From a checkpoint of a small mixture-of-experts model trained on Wikipedia.
Experts: 128 SwiGLU neurons an expert, a shared expert of 320 neurons.
Below are experts of layer 13 (counted from 0) of a mixture-of-experts language model. Rows are named router (the router's row for the expert), down (a neuron's output weights, with its number) and show model dimensions 192-223. Each number is 128 + 32 x the weight over its row's rms, rounded and kept within 0 to 255. Numbers have three digits each.
After each expert's rows: "comes before" lists some tokens at least twice as common just after its tokens as in all text. This comes from a sample of Wikipedia text that the model never trained on. Tokens count by the router's weight.

# expert 5
router:153064122164146165081142112134165145143107123158078111115115118135182127187151167137138084147101
down0:083133093143098139112095147109147149118113146143143167120126146139148093199152104106123139072041
down1:152121192055109117158141115089136136156108124116163189114143125099044156164169127115113159132115
down2:179095108125142145120146112138156079168111121162149109096144145174173164105133119099157132134117
down3:086140096155078177148155074162133184104133063082128130131148141149108145099179129183117154100181
down4:094099115147120138124119101161129145132190160107121176184157132128122128151150141093171130119106
down5:095123015123150119106086103077094107130073141158180120139122116094127150135139127117110114169133
down6:121151124160094076074070098080144132125100157174145155089117130141211064116135095157120101163154
down7:113148091121148098153160137095160155134118117080101164159143152202142154144131098100090125090160
down8:148151079086086110127124125093108099075102104174117140131101103158069132147124116073107139135157
down9:108142138152173064105093084112122127095139124145090111130149169135127102143133132073147138136145
down10:198143128150167168097165184138137127184124130109075071142115160137149156099097163120112145125104
down11:115155094086107138117098080157154085074174057152138156125132129135107099157171139148156097152147
down12:188154131103136162169135103051128166083100169085150080133152133151153135088160154105146110140154
down13:119115138114129082115120094077085145087143129162069096123153141100171156149108132074069172127168
down14:123109127197096058124146138143141108101133152144092112123133100142176100149119115119153122165136
down15:134154152136132174115134095101094132128081121159144106122104110131120150177138072154112152107148
down16:090152126130135110170103200122171085125116121082035147161081138139130123182070111144178107157067
down17:150102118119104173152139181114109195150058107099144109133116135118149139133045129151118196154167
down18:150146122122157095106129102154095116112180148142075129102086106165135134090119102156137146152144
down19:170142175073127211164157102125120116170115103155133105137086055160088096102117142137107166109155
down20:145066102125141109132133155147132162096136142125094125111132124136150107168165135135168071142192
down21:105159179128130127135160157161127133094116149101146136125136094119141115110169128216065111102142
down22:171145132149129128091143077166152111129118130126151119148179145171137121120092131135158107167107
down23:101139113072118089169132063158107089104133101134165132149080107073085109143139096086109124171128
down24:109110150177209111113141128140098087105126111122185124099126106128156111079226154147093106172082
down25:106164175157109145144111105077168163147178136143018132171152119103143123147174121074115114100161
down26:127184085126128131051169148114110128166136097149112154146127142139153149150110109066082093155153
down27:148211090130150190158091149160156101077169139135127159120124134127138122119134136173097121062090
down28:165118173135188162118113080074136135132073121123102092126137119130110143108103169080116187089128
down29:070195161150088095128153153172131148132188114153117105148176104118117154134124127162053198156107
down30:120224088145088130074145123103144163149153100123159144103105106099138079073119125150077109120136
comes before: "\n", "\n\n", ")", ":", "–", " ="

# expert 27
router:167068128142127179183152190130166133171162085105119149145139144117113126087091157120106113144077
down0:166108120135099158133122131166101125172152068130145135113166118065171194147201117127100126153142
down1:148085104111150159124195149115145123072120135151042098095110138181160117088083109119134121136134
down2:114126112091122204210120121167144141096194149143127164161085128093162140122135146129070154097201
down3:122125106142125090082099125137107145087123194072130088124144088108190161136151083134189177120147
down4:199107185119153169121153149196106060110138124118168138163082130108164195156162094139108168085192
down5:098100121131156104134146146097124143086179112146115116139039169127141143136143113115169073120118
down6:106144108184117107102141168158096138141159109119104106067174070158139127176094105153092164107110
down7:101136211163093096133147126080071114077106116080087100137131110169167146098110092081106111143117
down8:097203132126135141193146136122175123172156176162179111097160124132113079132126118137157122136169
down9:110133141105106160099219164113125100137050088127205159172181144128128172140105134089111116180065
down10:109108162155098128164090152221114111180133114109111115102146078088149107165158036146147174118132
down11:044133123136174088090191158068151119132151088109130118096102131189089141181137116088161111163106
down12:099136156072134127119121129047112136135115127143071137102143156159095151164086206121097108123169
down13:058109133198057160136162188127110124174136107173138132069134128097070057044081116121137142179157
down14:177118124082132120186157143176157163122154126129147172153162096126117133116147160074071107226102
down15:108136166135141146112177196162125134195135110101085170134152126133081085089154117119074117076090
down16:182164169169114130174134127113154139171111148114163162130139133127096148153131106123151166141067
down17:113139141113122138144111121056112120171140171143184134150138144165121129165087150096159126109123
down18:125167129103155187200086119137144099086143150144109088119164095108121168110093162162136142135167
down19:113131152029156082143135209166095162134094120096137113131086109089067117140144078148091103166098
down20:089118131150108125166202111114061112085112090133119057098070112104140108123057126173153111153089
down21:126168149097066150069160120104131164111102127173151164158164115104149062108132133133149139152171
down22:108100120125144112194143185116182162122096103135197151154137138168145089129155111100105168126152
down23:157123115086115206189145141132064216106089173116138097130094098129134127140069129144106103178135
down24:108133135169100178084181155133176136076112141119163088141116153150085120170148158134091179073159
down25:117097132184095129126078103162095151108142136057118119133110137093099165174133124111141209122116
down26:110139082072150138122158110111171159093157138116109131131071190097122139092109098078175147099105
down27:142099203123146120175129112120154101145155098156127091154113123092148103211164127153131153150173
down28:175137128132144118108134042132115147112120127124084107132056137106140161154116099110115123172120
down29:173091163136133122128135160086097140128101080113059114100129117119079125122130141091117122136154
down30:081161151146103129149145109146156101133121139167140137144183047124129101101094086117088102126116
comes before: "\n", "1", "2", "3", "-", "\n\n"

# expert 19
router:093163156127120125170158056160132149140146161133146136082100145063079110148129109155136177197207
down0:121118086142155145086150135174159107173141165097146123139114113149149122121178133233147094076096
down1:095083093130127094110124121149209129188181097123155122125083096127152105133155164128168099119137
down2:152064160090107123142175120099087104075124168163105111084156104133085114110069139148126087124124
down3:184168084086152165160161127110113064106184145128108170141126144163140080188153163133110110187164
down4:165126198082125044166119077112137066187116160153128131190197151131085156143100119132095142054130
down5:107146135097160137119140088126062089081118172149124108142105095160088132168140176121153152145129
down6:128161138164165126105064170093144151149149101092143137132162164150155130086128151178178117136149
down7:070127143117137087104135104174159094076105137216177140218159080120136091137141115120109095154142
down8:107137114145143121097185168107081109135120105110069138136190160149088140117117110128139106128134
down9:116069168154106086073133120103069143081150198149174074146064142102145177141090128111133173143138
down10:180124089148109134163134137157105086126131102086189105110127153151122156134203150163185155107100
down11:162119156129116146161168128136057097137115102125145110080132161119046104125094160163168141110081
down12:153108109126136158118124095130139083130095088140133130182121093116127096083166139146148138155129
down13:140132152094111101104131133118126150121095129101189111169094115142165126092153176125180134127159
down14:116073169147128109102097114162139138088120095170122156124142126102153101121151118134113134135124
down15:138120123131141146175167127112148089137108120121050109148113136112152128151148137140161124085129
down16:148134148102131126162121161122121127116107169146158146107136131071156159113105151125158143123136
down17:140097136097165151089150142106112133147119162136185070103155091086126171163143116077141107136171
down18:114118122137153163129072136118153167175122177199117176161129123145110092110190107153154133130148
down19:121157158030122161160155147135131113130133125175214153098089095173147126138164168085151209046122
down20:126092099125111104069109078086158097086115130126153131131053188143098079114158163120110115094213
down21:193136094083147172061118121101173098090126180139125157109102119154129169162165083155139184130077
down22:095083165124081176067149135153129200116130123154213078127150088130131110140116128093133057125032
down23:103150165119139100144120115078113146145118109110063104133111134160082126110171158165145124160144
down24:199150126144174114115105106097150078115119151113100134193113148118136139110121131084187127125129
down25:164147173103125114137100084106146144125064196131142089144097102077176158154065118055139113121100
down26:141122094080076173130186145090099091109142144110083084150140107130100166153104160095127144106110
down27:148082137139146131183205181105170148132114081110099136065140135207078139133132150133137083084120
down28:158096128164110159156110158165110154137204132058158149117094146059110151133125114151139121088132
down29:107141102115155121102132160126100144078166156056175128139137047161153134148109179163205062108123
down30:139101126105142102125229091120144126115079128057152144103154117116133152096103169131095144118121
comes before: " | ", "–", ".", "015", "014", "016"

# expert 11
router:073164097109140116151153185125105155135105115086116111107089133126131075082089162137130132151104
down0:155105175137106193145125167111151110143117168172088118153130118150176122192168136129108130074134
down1:157105081153130115115150119134193128086069132050072164159151078172169123217130057143107082128116
down2:132114073129084118179200140206099092172121143071131099137076133130106122117138156132157156091116
down3:082153180122139094130137170116161128150116151131139087131068144151112095160101126125099124108083
down4:121136121170094077098124165108149136095116153113074098158087165087204183150082127163132005116131
down5:128110191104118116112165076168120148127134064080161138118077098145077153124166125093133099138169
down6:079115130058096156178150134098107164171110097102051116127145124134081131136102160119137094160150
down7:117122127118082121153114160134147163160127107176120183135138095143137175120163126133179151152106
down8:170130130189095140081125150164109123106107149084163135129144125098142167098109130139113069095083
down9:144077122138102161171110141141137129092143141104137101093098120125156094143129150164118204117089
down10:120164149096162113171123182059149127146105142163146108167181124131151140148155110118076112109121
down11:144131182098054081149121111128125090142102162094115109141148123152161133175108099120182138133117
down12:099091066161081116087128159077141162117087084152095138113139078111116067139133131078175102095137
down13:113197102105147145156190107128180114122099129108113115163152142127131142107119062135140138108146
down14:133128110118089121143201207130097140132027141155076166102072104151102116139117133138140108120122
down15:184071164122168161086118155097060106111171148147093103097156144073133193156104102071171139135142
down16:106224097111172127190179108086149112183129119121137113134163187112099114136171130136115166159150
down17:133099137153109134099120114178134099104152132131098068065118115109042099085120158128090122110092
down18:153093139083079141157133113111147171179095117165090141138142098129039131098120125113186167198139
down19:148084137158101154095107139106105150134192133095066141104180146118160122098114096097123066110147
down20:133092142167052142086165210140146066112123152108077132119130140100110158153135193131110093136102
down21:117096156133116194169177117187093105124095137114136094110121078147112121138137191085163112140118
down22:124135181116104131064104122109096164082098110178156158094156109121163142164144177152171108135158
down23:108146115089156139138149189203125083109143119124152065106181189114128098097147146087169126126103
down24:121132153186115126104174149132105154136190117176127097107062116100098143125102103136117101150150
down25:117161123204110124137107161105116151120114118158169131102125092131149152061135137134125086111065
down26:161131182193083153063149113133122108078175132130111153171147150104144190165154113126165142072154
down27:112106107122137083149111141154181126129132161068112156160162150122189193112144041116102131162077
down28:114117168174082154126072166119149150170129113153107232150150085107150113114144119176113167150149
down29:127137148083133147085136073153169129079119048152094149118152132065169103147116119093152044194114
down30:115093152156098102068173126142098090150119106145201138100120099155142167089146143121133114129154
comes before: "2", "1", "3", "4", "0", "10"

# expert 14
router:137126122158171084167170120134144156156124129117129098134126151178177097162149133130125137094122
down0:092116093127168167126111189147133153131113122101172126108137145151128128099152120150091149076102
down1:097108144131137165106138129139050147152177113156140142074064140154133090087099106144170126093135
down2:068121176152128082122099187129135152188086106117143091116144116104149136145140121128137141092128
down3:167150159156113072195083113117096113135082121138106112093161150171170108131178116167108207111103
down4:115089136159102084126142122122077113121123083171130102122124132126135082166126087117226165135114
down5:114139183112110108134211148109132156117157077088117110087081120137148170106137141139097084112183
down6:097084081161118173108165148204118168113148157131190147099141081127057162129139112147106128152129
down7:107162130117053148121073163164105149136127076132179131140120182123090121107140101067181121169105
down8:081120153136137067140127153129122137166131132097081105097157158113121115138125125126121128107102
down9:178143134116118156181115127114121174121147112140184136111140149135114057175139076095130119171165
down10:131146150170142096198165117183125112080151150135136080139104107093114062088159122124161127127169
down11:142076098126135114171156109143134146142140155163063149131119068135099109101100092143097117162134
down12:120103108145142133144103143136169130156157085151165153130096125117074131103142175115149113067161
down13:154143135138136092109142125148083123125186096050100123136096159147108140100140141133161126093049
down14:168141122115126111127123095125114132119105176114158111139082113097123095141134129128172173136138
down15:098192162142111135140119176186100137113140150173164097097154170112138178107113123125095107138146
down16:112141070102117163129122143126112145135148118118140164155174151095141139151088166169181142089086
down17:143074163144173040138157109124177138141189139111129106114155151179117159120158169155133107112084
down18:152181100100105117086076167055111162135120169178141179113103081159099075075181104115118102130148
down19:108157150130123132140132150153159147121116104142160194084090147151137126121136151170102147131102
down20:170200116148126115137078138135120089143073069106110115114152128127079081128071138098125125099125
down21:108094088135060129168113125115144109120178185107166204175195100075084101083122161082102107146149
down22:109161110183153110195116073098152096141159111153100068178152153135105154115112143154087125119142
down23:145138157175134130100154128115149140108112117117195123133190138124094149067141144114154133116139
down24:083128166141166102124126124153060151135101121160117120094122081052188144091133164145113132129077
down25:077060178092174111153141098092097131141129140114113114133097085111140147135081153169145094149125
down26:144141159170104074111102147138127142123100166114087071172138052119207090109204086156166110065100
down27:086117146130118064111110086154125147092112114120069155115144121127163086201127160155082164115131
down28:120143089119127088123122100118149134098121139143113100130137109140145129176097125150106140091087
down29:126112131107108146083113114143110140157216141096201125174099113153151110142167180223028134118116
down30:131170106135126112150185178178118153136179140108098141102169135083134116144167115132080102129071
comes before: "\n\n", " The", "\n", "The", " He", "==="

# expert 17
router:094118133123097146186057136104166130134157116116105153119158148155103143170178087140149162076178
down0:139145106086168122152185116143138124134113134153091134160105149096087074128117161079119140163132
down1:163132142121130156126120158138114137137080081117169181057141147150138095058129208065129130104153
down2:154085137151185116105134084150099078131128196128105177151120153081123171192119134127145114235149
down3:133090122136164108159151049161126123185121105094133081135117173135109165083156124116090162126091
down4:107137101153136083128109158122133139150195169159146168125132174151130154114146118196097142124088
down5:168173173183114094021128180120122138078136203152086148183100103101092162152106136087134131122101
down6:073140177201171147118137107095117101095090101151117099160094110119034085144139179117128091087169
down7:119122145085115156180144187113143103116138113113127122180101178059112147158053125127119133158150
down8:128162178085085206073116127178059106158117156149053158128154092115073129154109172128096145179127
down9:197147126100114130133171092101141154143117182159162129177173076148155130118147131198172141100112
down10:117082095158113126136137094159154153169132115208079138128184132125167107074130142125156095087187
down11:144134102112162127196142104111076134116146148155095149134101149166146155116166114129120098152151
down12:110148089159131105066195135098055156098129088158112081187153109105100170117079122046124073089129
down13:139073122101165135183148167182134093115107093079115095141103119084126098132092177085128106156111
down14:165109153121123160160088151121147123123144127152166197119110146113135050137094126123136113137173
down15:160093127117144109139121107172093107124149069142091107145164116132121062139151126072176133176089
down16:099152097110117111170143117106160139163101148108129155080145140105143069122144146167151140119116
down17:094161148126109114100080110148120079109100160117214131095129108119167140093118131123142157113107
down18:115123163078132118083093126155108135127165022107134157112125139135129199170189049128063156094111
down19:080091178120127141174066112140050146105137148142178148163110050095129137153112102117151156192127
down20:183158110088086148142104117136131108159171155104102094101157120145121131143096179121131153206153
down21:101126123144142141180131132127195187135157083119138109150127081126126150122204115138112141114144
down22:140084151152120081204162143172128175140106106133122134088098155095134142118135102132094115117122
down23:157152116098138117157181172103102117115103110167084109110079100077153145150106173190058132122100
down24:072058095125109104136144126148134175151065062110159153097165123098172107142119128133131175131127
down25:155108122162090141107141091096111134095123081149177053091103086111145119113090125106056105142137
down26:134182160134110154100075093129123169068162086101176144151078126122198148136147080085103149080119
down27:143179141147106124140147119103170172135162067129092153122101141122146150113144111090144131098160
down28:126037112222205126181134099122135089072178080075132106132113135058134136069103063074150101108162
down29:083132146196153153112083123106118158104169115143129180133121134134117092162077070130131170114148
down30:208066129130166122164192120201148136146073134106113202153168146121154082091133113133126103149095
comes before: "-", "–", ".", ",", "| ", "th"

# expert 8
router:146176151121101119091125134112120085091120182141109137166136162165090099154142089105172158060102
down0:141104094084156117144160162104158152110142121107087153136143120140107170096115110125138134173092
down1:160107109106127133152144165145184138181142087102108129128091136155077077193137155162098097244100
down2:148132146189121123099138131128194098144157121176252116159146150095132116168157073153199104132126
down3:101055151104151110149132110117181099178159147169067170147149097161136149104153161082118126137081
down4:123132154139089136146137146112130132124184143087166130121118073138131120128143086106117147152160
down5:138146091124142139147148129121167116131185195092116138150074104210171075142102171160118081118094
down6:157152192084109163111144113138127173065144063133104157137116112159156120122127135129089183100153
down7:151125108134116193101151112152142063129121161083152156165121176128083130110124142152190227110150
down8:107079152169134135106101147098168130166110072157179130127139147134126149128104098166135140117137
down9:110108139119156155121126130111096133145145108119169069160147137111141130153129126148080057091138
down10:174064117103142085168085091090148102131074135175169110159150147144126092144121139084190080153102
down11:214062099124132144120153130100119118139150158149091145133214131118068143152142158134047085143093
down12:139106148116084152111160115083137052089152123082132149128161166136102150137086180135176137099161
down13:109166134108083145120119150073085154124116130160215024096101096125129124100081155145132209049139
down14:139161125149125092113132123158132099124113098124000180123166102122141115121155149112114111117065
down15:170167077101170131150095108142159107125131197132185142132080144132110172120145106127097137117100
down16:111143102057133145145135071174150082119150123124070203145142114153146043083150147131199113124091
down17:106127102147123146147068181130110135113061097131085173077146157158168146180139129131152105106158
down18:165154103182158098138172192090100150190127186166121202095134120102103095124116093123127146110117
down19:113171082184148134120100139136139172080129141115174123142129222111129116134185160122120107137124
down20:079129133097155114110148137109111125125110117135120042069091093136131095095063151092130155098151
down21:099107116177167110133117127109140092103104138104117209100162088109118156119073116120108157109111
down22:197167117173087082175144123192100144093148166124124139163070089082175123073169104175147105138101
down23:136109066159106154142124124139166133119141133155255134161174145112190170088123101136144121136136
down24:129156168077149109095110189069119116145109080218114117110106146156151115111119162114103083121164
down25:195118110133121096099179076174142120091154095177113110140158092139121128128155155165134136145060
down26:082079149202118143090125088146109082040146157084085115133184095116122163079152164161107143114143
down27:091120131110193147170126166091063103137159194180122111155137081147098101150123090167137098106178
down28:142115123190136096101113165126172159119098099086046110134081115109138148161157140086094089190088
down29:089162128131135171073177162126145117097087146193127102105116081121091123111163093099153079161097
down30:081119122121124097075136136154127136107020109107114153101133093081157132156082100104153067083099
comes before: ".", ", ", " |", " | ", ") | ", "; "

# expert 16
router:191189151112096070161099171132141128164121118107102159141190090158092149141084144122143103084069
down0:101135089116117119076128094133157080122091051151136074108186159052135128177189087161165167136113
down1:143136094103122126151148105155158130151153118085080156125122187073170112137137155126135140117170
down2:099141195140174139141121140091149111126123184144134140128135163136148133091033091152143078087089
down3:098095155104142146160097134121081116111177114113121112121097065112068080139155122128073074175106
down4:071140103119141126091133153125152103119139134081162120112078135147128135121129118122099113150097
down5:183180160135120081138086141194106117093144174116117125185049145140046142114162136090161105093089
down6:094172131103164128115083099151112136164105155195100117176072103087186131136119091173118151139113
down7:121104122137215156130133145152129126155125133153139140137140102099115143140169161097069141149112
down8:101083082119126166082151108104109131072092149180123111087146136106088187131170105128150115189120
down9:140097138103122176133173125122131152119116131123036124134177126111178158118146115133152146161110
down10:153176138090112154083178120161155151144126197093102131140165114136124144077101105180094082132079
down11:147149103111155068148096158181222206178121124151223140112135177185206115123172181137173119091146
down12:135153158113141135065193125169142126160170109061220124084168157194099165084172115183098138102070
down13:100055091180128110165081132108146106113143082183051114108138165148152117155107129087211109110211
down14:113169132159102100112129096131128159164088151121141170098126137124129093084156131100133074164154
down15:142137129136182099125184093198153177159135103050160118144156142148154169119114141161122142008094
down16:154132147087134062130167107151173149131110155195175181172171103126135173148106122118163152153093
down17:085141147135129135097111159102143173127164079141180174142154132154074116122103093127154146113077
down18:145091145100124174083152095091150080118102089119159102149178166135131128128088161146125135141106
down19:088155128113164193155130115110145206143119167110106200137121145087115076092120128146150145064128
down20:154128121082164153112117130155193176085146139109134186125136191045105112158184100120125117140178
down21:157193137103184103121128135086168117155113153125150118172110155121141155131127153124161097123080
down22:131105160121137123075144133106153159130115167100103069132117164064200141164086112141121137144141
down23:141084108074090095169186150142116145089133174159161160113149129134110102172152126140174130125112
down24:113087098129133128173166134124128150113111125127209095153146089132101134095155170159134177151154
down25:105139091156152132151164111092140123078180116161088084093058097076120081102148031068160129188128
down26:136133099130093175118143110113167082099129156138074154106110131057182151104116116154165157108158
down27:148179142196127064113188153111100169183167101144124156186095165149118196136080095125087132091095
down28:126121167152104111071115142100129135122153104158155144140166157120148118071166207148126107156130
down29:112113138159119220134146095129141120107137184145205122151178062137117138122165100171093215122073
down30:128178096163085073146149184102162113124110087137107113130113092160177111146117122100148140165119
comes before: "1", "2", "| ", "|", " |", "–"

# expert 20
router:221135096135133121082126164152174112092115120179121131127126133139142096188172105137105114135066
down0:089121065127096110087139119123116101065123103114108138219173156082073081097143126095185097118132
down1:103141206173118170132180138158113109128118108176105120215161124088095172167138166117100097163178
down2:153090098108114115164050055166150156124155129127141171178144103095084161101163093145159162151094
down3:173102119093172084112192138140173100082120149066103115148079108112095116137185137129132147108072
down4:168114131100138080156123174056126086120145092087076095126089110059131154132087114062099139137116
down5:116112072174141158120149107139112093167177105155135152135138138101129109181131118091083099122123
down6:147222119148123112094135134105083159152091192158117059133181091176102083182116032150044131075139
down7:096087124137136197138131169126121209169122145128151162093161081168155108068148114142114107127132
down8:171086105089096106150122169073143144095142118106175115116073151142120134161119150160113108138110
down9:134129135141088096127140087144188118103129113119162117111193178137165105127136144084138153192111
down10:163180084076128121104118103113164074093125063145134156110135195128126135193157125078092169097158
down11:156131101171144137097093089146142127147178115133131105208145096123122175090138115174145096143151
down12:146101094122161085120167070092106115137130172056095151095133156076138118175156153123162102154141
down13:108136164145139122088155137164131172104104128114194146137115118114169172117127111182149123130081
down14:152125102092170156136133165081163203135119121096084138125155142126112131164126132105088152149068
down15:129127139146087184167081187112068129161071128123129123141165130147152086151094080192110109147125
down16:039126128120152134100152135125165120123105134153153129143050157094125154111102153131094154117168
down17:173119144168144146102123148092089068101091114129111117155089117159153133201147103067106099098174
down18:123065134108091143159107138126096122163129121137197125121097178120157087102180132154115174146164
down19:118110108138110154100162147128135108111063098131153041132145126134054118100138105071104127213117
down20:127131117089116156155148060076089167068162163079110119096109053168098076073120178099174168154155
down21:097125138111141138098102078150147091155085126183130153112115158229103143127116134115093122118168
down22:166159166091090122098154117163114113098065222205163132130131129151156097123148102180152123133108
down23:116121123114164150142129085161064124138127169137113077105149154175130078182096147155109150154163
down24:125168103125153091128178133168158111161122097133118094116112118121144079143168094172083113147122
down25:137106136096098180138164119116163156161090120144159128108161100130119113176094157134085158165109
down26:041156101182151157076102129154100147156133140082117117099101140116088163106091122193122162126175
down27:138101149179167094084148143121122105150071059103166114120188136094183129158156188122117137161083
down28:108109171158134117116150126188099100188165108122105113110123103095158138146157182130153098127102
down29:126108158094141110174117160068117149185117126094103102124199177118121090173092129128107190138125
down30:135138052103110082099130173165200129109123139195131224185144135195089126141115101084175126116130
comes before: " | ", " |", ".", " |  |", ", ", "; "

# expert 3
router:147079101108117142156211121102167069077151137111124143136080136128215083142164175121144156105167
down0:112092192092107138094087167090128161174158122143118191159103079129127099143142111180117180123146
down1:142119119156151127146105123169125149105103123133114120128176123181198152158139150110113114080114
down2:155098159180146123149158095140139157161133129159058137177066123135116091055193148119099146118135
down3:112132136153128163096140152149079168168093200131115115119128124185117100187180142090151136089129
down4:087137135176094088095109155086136140127144154119128167136085118165117140081103151116179103129145
down5:117147099112182118133131082148132151052133121145165110147161135112069164164114219123117149124197
down6:131188165111161175128141113167110105092106134126159153157093150112189142081159039125160175058120
down7:187128165076152187105154133110128105134128124136170097130178157095117184168215123156088114136131
down8:107101127087144111151110142183122093101116122111138086125148154074073126062134146094128119100190
down9:143144169110115075112134090121137173073165093088088194164146177083086099144143100111163111145172
down10:091147133111127133103081138105098135144078132111030165112185093162097158143190161115119155147157
down11:140120111148141107103114132133154109096135143152101095119122164137116152086108160154093094130095
down12:059165154120139081140207133142146110176131105188103113164146105167097170049114120087081132110137
down13:146149097169174149142166129089153132110173122152112082134212140128132190131085092113101118124110
down14:106149130160105157154114117113126195146157160154206126131132139097128197121115085124126138118163
down15:124126158170162165106129137069053138120143119168116115148147113097112098070085158113101152165148
down16:117148106122153175168115144093114094123140088124072177142121134116107153123131094110118142123109
down17:109145190153193140121087136109139124156181145186123095163144121133149180094180153111140125145110
down18:170115018126146198127120126157150206155144100124145076139107109078111147196136142127135085151141
down19:162140170143102162134142082118132097082105133130170091095072105084192121110094111141166140145119
down20:083149119159128108172104194126099187084091106080165096140051130130157188062099071127136091145127
down21:104173148143090072208114113141168119077162144121143149144169120114156130164144086118145156170130
down22:189087098176099169132126154087113093128179154127098106096118163106132077198147179187140147134100
down23:166147135152136115131119145134145075054173105074171113103138183081145134152120121115089105131151
down24:147149108116092115162174162125146106125146098158029170130191181151136127169180096139166069128120
down25:074119140073113157138117132130149111132132160132094138122142089198140157119157119146146153150142
down26:203053142180081120115153131183119101120120143147121162132125184077158171095066118153111067114112
down27:110080099143163106153188071121033105142129128076156109120092159087122142110126169120096138125120
down28:116117140142156120138058128115072168162122103103202152106100162211164157171156142126089158175161
down29:196150107103107134142156170129150107163124122199166160084164133129142133206095106136145161118091
down30:125105095146061169149091184105103139149102128121130077108126118136163148090089126156144121111125
comes before: ".", " and", ",", " of", ", and", " in"

# expert 21
router:134136150181168149138176082103076110128162090119093089171123096098066115150148163137145127146190
down0:163120106104116054156108099184098163129138174105133126204121100142130136117100136163070079151094
down1:155166175124121170112066129095115115085128161145111166087088134118113173129138077117110131158134
down2:102150154124176109130062139106110110119076208109133148113188145125151108130118120112130147080113
down3:065177161103118134170140119131091134137170112109092079096192161121158077095117107063143120146155
down4:079177124129048129152125141146135133131123164140215136151177106096094176103095161113136118194146
down5:156144137150093128065125111157124085137099201103156075071126120093117119119048108109135119118118
down6:144163118134132185094179086118119109101158107133109105137123115146129159117121128097138179067117
down7:140117144091144162136133186170155147099141148151117155148118129068182130103120106152110045186140
down8:149087146112112150186131113130110143164102153082156103116073089113118117134126151150183128165107
down9:136151136136119087097141173086170108102088095128097154144124093148152120153139156144145105108153
down10:158119167141155106116063068113102085130124125141122131132158140187132151102060115143022130113112
down11:084150084124105175119197166040120109055113139175138109137131194185107128163071118164111236123167
down12:153167106168145146112109110124105124169137221144143051138108110076107095129048089126194134110153
down13:085133091140122096134133141162162176148127122184109162136173120127132102083097153128081103153120
down14:147132061152072120145182109111079133112118104135176142150141108128075121066137201110100087203141
down15:173120159159093136143097106109069146079178108101079138125161089086064158115167152176152154112170
down16:100094097147129182142137156142087106128157151149096089096133134102139107104055167133058095174150
down17:089099139084123104134085228133142146095086113100122135141104120115152117090087152170072099173118
down18:157132152129121114087111118148208098107033073128239157126124123159124185146166130145110101110083
down19:122104150164107141121137120132158152112140104122109133133095162180146119133159131149103178171171
down20:122166126185081103181111178154078101161130147063116093160131146161093111135068162090127122174115
down21:143114193128080102083106150097104158169075084078145075123155080104172129114088138159141154104172
down22:140137141146111109125150110095175084150074143175155103097110108140097161144150183137101220074127
down23:142162135118141073096109109108079199069134085091175157136140090129172128114167087152161188147114
down24:117098058113123094140144157136159159201164156180116150143117169167168115144156159132105124154111
down25:133116125201139101130100112161127139113118104166134120106121113131102128109124100175104095154118
down26:100110117171142095146138123123109108128139142170154096160101157150138085175124108151105102128137
down27:168109152133134125171153108141167090114161111140162110143140137168146078132160173164137118156187
down28:152112116159141147125163148149159193134109082132123105168128127103090152100176050127119098142172
down29:108116164095149159144138105071123150214068138137134111107127138143158111145106177133137116106105
down30:111159133132141156103195109048140107134150138124132128089150198182132137149219140119102123129102
comes before: ".", " | ", ",", ":", "0", " |"